Experts of a small language model: 256 squared ReLU neurons an expert.
Below are experts of layer 6 (counted from 0) of a mixture-of-experts language model. Rows are named up (a neuron's input weights, with its number) and show model dimensions 0-111. Each number is 500 + 40 x the weight over its row's rms, rounded and kept within 0 to 999. Numbers have three digits each.
Before each expert's rows: "comes after" lists some tokens at least twice as common just before its tokens as in all text. This comes from a sample of Wikipedia text that the model never trained on. Tokens count by the router's weight.

# expert 16
comes after: "\n", "ed", "s", "ation", " part", "ated"
up0:536575476441377494557497491512529580548444500474447433509444574520567416507453520555505481530533489503571478541501487566433476476581446541564516486494544517546491508474478520511525441429423455530493525498484517438542504543485484528464468507585477532513511478598504540485524494542494558504491515499534546529538494486517482477516502506578
up1:464465508496480488562440510506486535489501485499496486499530498506586553510509453488535537458501514531504515461528512502554584431554556509502518482450504489580475525505506480495531504607386473474444534576486540539507500491474534504498499482552508531557504524526532519470515576494425515535496519495517459539537491511493471506483564432466
up2:499556521539494458479439499542446396475527491554573543474456491504498355483466460485470533496529572472482496498538524509490557537463503497480465602537521514525516556550459507497485493516506556485503514473519421594489472477523534487481493504530412510503553475437489457521546555554536453546506493568414545455522491540465515462517588455481
up3:401477501483388517486472494522516443540524462498490559471490441482527554493504484496496459537485474452474503532425473488508557496439416432473534450527449555520514490523522561496545501501479477444484488438537522579551531500473488533473546567488528461519488444492536501510464518495421540437449516447473535475503450532550542476574597475539
up4:510532526449571460609436435501561508557527477499480555475526515558507469533532525524499590519484516505550551530523529583486496478466495464545520482576475460429535497495403489452479497456468472434453511444484509476530505488553488500514528572447516520535589515476490540480501498487545538481500520509488464466447558460463419539491407460535
up5:507493535474516492496466495484552516452521630521506498482538412463569514513497462486519557473466564450499539527526481540559477504485529546490482434559494452454547504490504506464516496471519500551492503482508516531568531450506422436498520437492454553437498442550575473539497461501497492487541543501445551475476469490461469484496466465570
up6:559586542535410488541482421477507453539425494503521504485586495547540461540465478503515493481409495505579514489398502488502524466457550553471465464525543599533508502514505443525546528517532498392518558520497511425521443469458484437452502478533506523588473477532443507515482504539463528518480486538429514501514420479542531517537528508505
up7:512512498427441411559492423444467484505494495504502473520487537430540516432508513542456538504473493542589483435480533494487467484470553563505571532525481494488503540522492463531500538493521513508533510547478435499538534421501433479500505495451506489511463488490451462508524529517478465532488464549430519518473499499479529512488464505430

# expert 31
comes after: " the", " of", " The", " in", " a", "The"
up0:484500510590521474530517470510528517419469483488500481479470522525514518499523477516531456479460390557594584541471458553478454444493489556492472438446489486526495543478501495491575468474528534498518510498434465420499553515567458489514490526487550497504458519551519541427514487539526431441460486522491498533572435475500380536461497483435
up1:439497544487557493551478527458563490514574521523482542542460497477485453486484496530504528507598472516528569433578444547557507526451537569474585532506529479473557476492457533454490444455506520453443503495555535526548545515525493465443543488499506558487547454445490531510490437518406482480489488500484549514542497510443559496603446538554
up2:512457487494452511481476415481433532533559517507584511475437508495504469452543512539580518492494468448475504520486615478448467521489520479504534499474530466568557481495491487495519492509464486561531448426527485517491501472402513538552525504544514501490466436476586520454455520474535512528529527518489553457467448532512479560570525500463
up3:358514554492513567432466460552493530520532491466506456530546509470479484470550498506458516484555485466573499504512508460431509562479486481465567546473462528521510552519508467520532498485502558447510494522439421534491414437517446507512472535477459530480466578499508523570506486482496521469484530512461453553500458466550463538482484538516
up4:514475415533517551459525537541450510484505549503573468479557497533556508510508418489402563517541485440603520498550525487459518515546520421535492482412495460484514450507528575523438560520478469545527566485531482491478556510440497527491449500525509456533408529509464509510479450430488550528471545494497515541459517511512448521460490485492
up5:466428454517506486485411530512451496441505475501507511497539466546460499485491539576412558500506489388543502492540530503496466528442483505528502454520459517548512466474520511539561549425566541469456519457506528478544575505451534513527448532499508557549598532493519490483504458470453513429469484465510530486504497501471410500494499451520
up6:505526505509564516543505514506488504564533449473520491471566454469535504530506486454484503500564458448619491552587463537471555559534474504491456413497566466547417514476552591518539537467493504446513437461495435541507558467550489537600464418456520539495477454484527510406418473442457496499541430510444455459582383453465468478526474515491
up7:521454463548540484548467468425485529581532486459418491517455544493479467489480540549542503500467514527498593537493508552566503529537514532494502524539493556470598538555455445538460483476500388562519538548489462519469526516506536501550481451507569545546469482535542502462490465602469491521539510475577479459503556526491449499556433484517

# expert 27
comes after: "\n", " ", " 0", ")", " 1", " 2"
up0:497513471464565504514551509457485573447460536444472488431428382492519492557493524515468501557554424483416540556507460475431482473543493497533520500499436594505474496528449540528517503492503467460481531579580515538496522547519461493502477519516575533477522482483570537491476524498558504457459554484473571435557523464498493528491511524427
up1:538510514537551503472537523534507582493497486452530476485555482438424499566500515506517558432529503446424502505493451528482531519513491531520504559532522467571514486545514469508472547510511493479447579528447494478487524490532502557495552486506494506473473563491553461490460501495507544487461402530538457502533515528546535493449506487477
up2:587437458450552409471480422567442542468527486414528487559503522536431522467518491481461466528509482529620474557517513469568553378486496478533506480501488452473457523415526476521452440480471508497465526477488480463503479482543548475539498412440580507473512471571463458540481487555522531596507456447492482438553528496556506496560482587524
up3:503576481517535499504481513507467562431441486605455446415469478476526466508550539470550555483505478523494460468459461453488538532463511420489469352531601506573527452568472535446524501463540486477448568499500508534460496491512480513475478479513440539518404451466492505518531528542462539575492544557464470482525511492491541473476468506532
up4:488511499484464470476508477471401495551442505457477552540487480538552479505534520455505550524499541551527504439468488485461582522427508485458504559478518453457514519534503568525520514497498497543549455454517456462495491521470478550584481457587600485490547517490473530468530568444524522451530496527495469464462537539507445503497465524522
up5:482438494609550531543606507533454428543493523509506498498542440534513518471478528500474538488439523534453440519523507418533485459481488532572487484532522496564467463527486462449477485465500495457471550538475535522511500422501502478517533494489479486523565476468592424507441481518488498453541450497401544557519482470443530508434469486386
up6:510443439507532538531492576467500628529483451487537524552438477488537495458469502454483568457569439536541524506475516477512518567584509504457467465512484539486457477447431524508449508546472508481493446459529469482447493501515471476523492498523485481445568538425521505516513502532461444529553473508498485469504492496500543556461599496525
up7:571443451570511531412450570474458522530494543442446503454482525548447510496514481470527474486481499472520496389461400519540481549536466471460547515534483552499504423487464522472587510513485530450497516463459513534541543525524484496494480543531506512525545500508498538460566525546472472439465528497463523501497514528560493518519515463433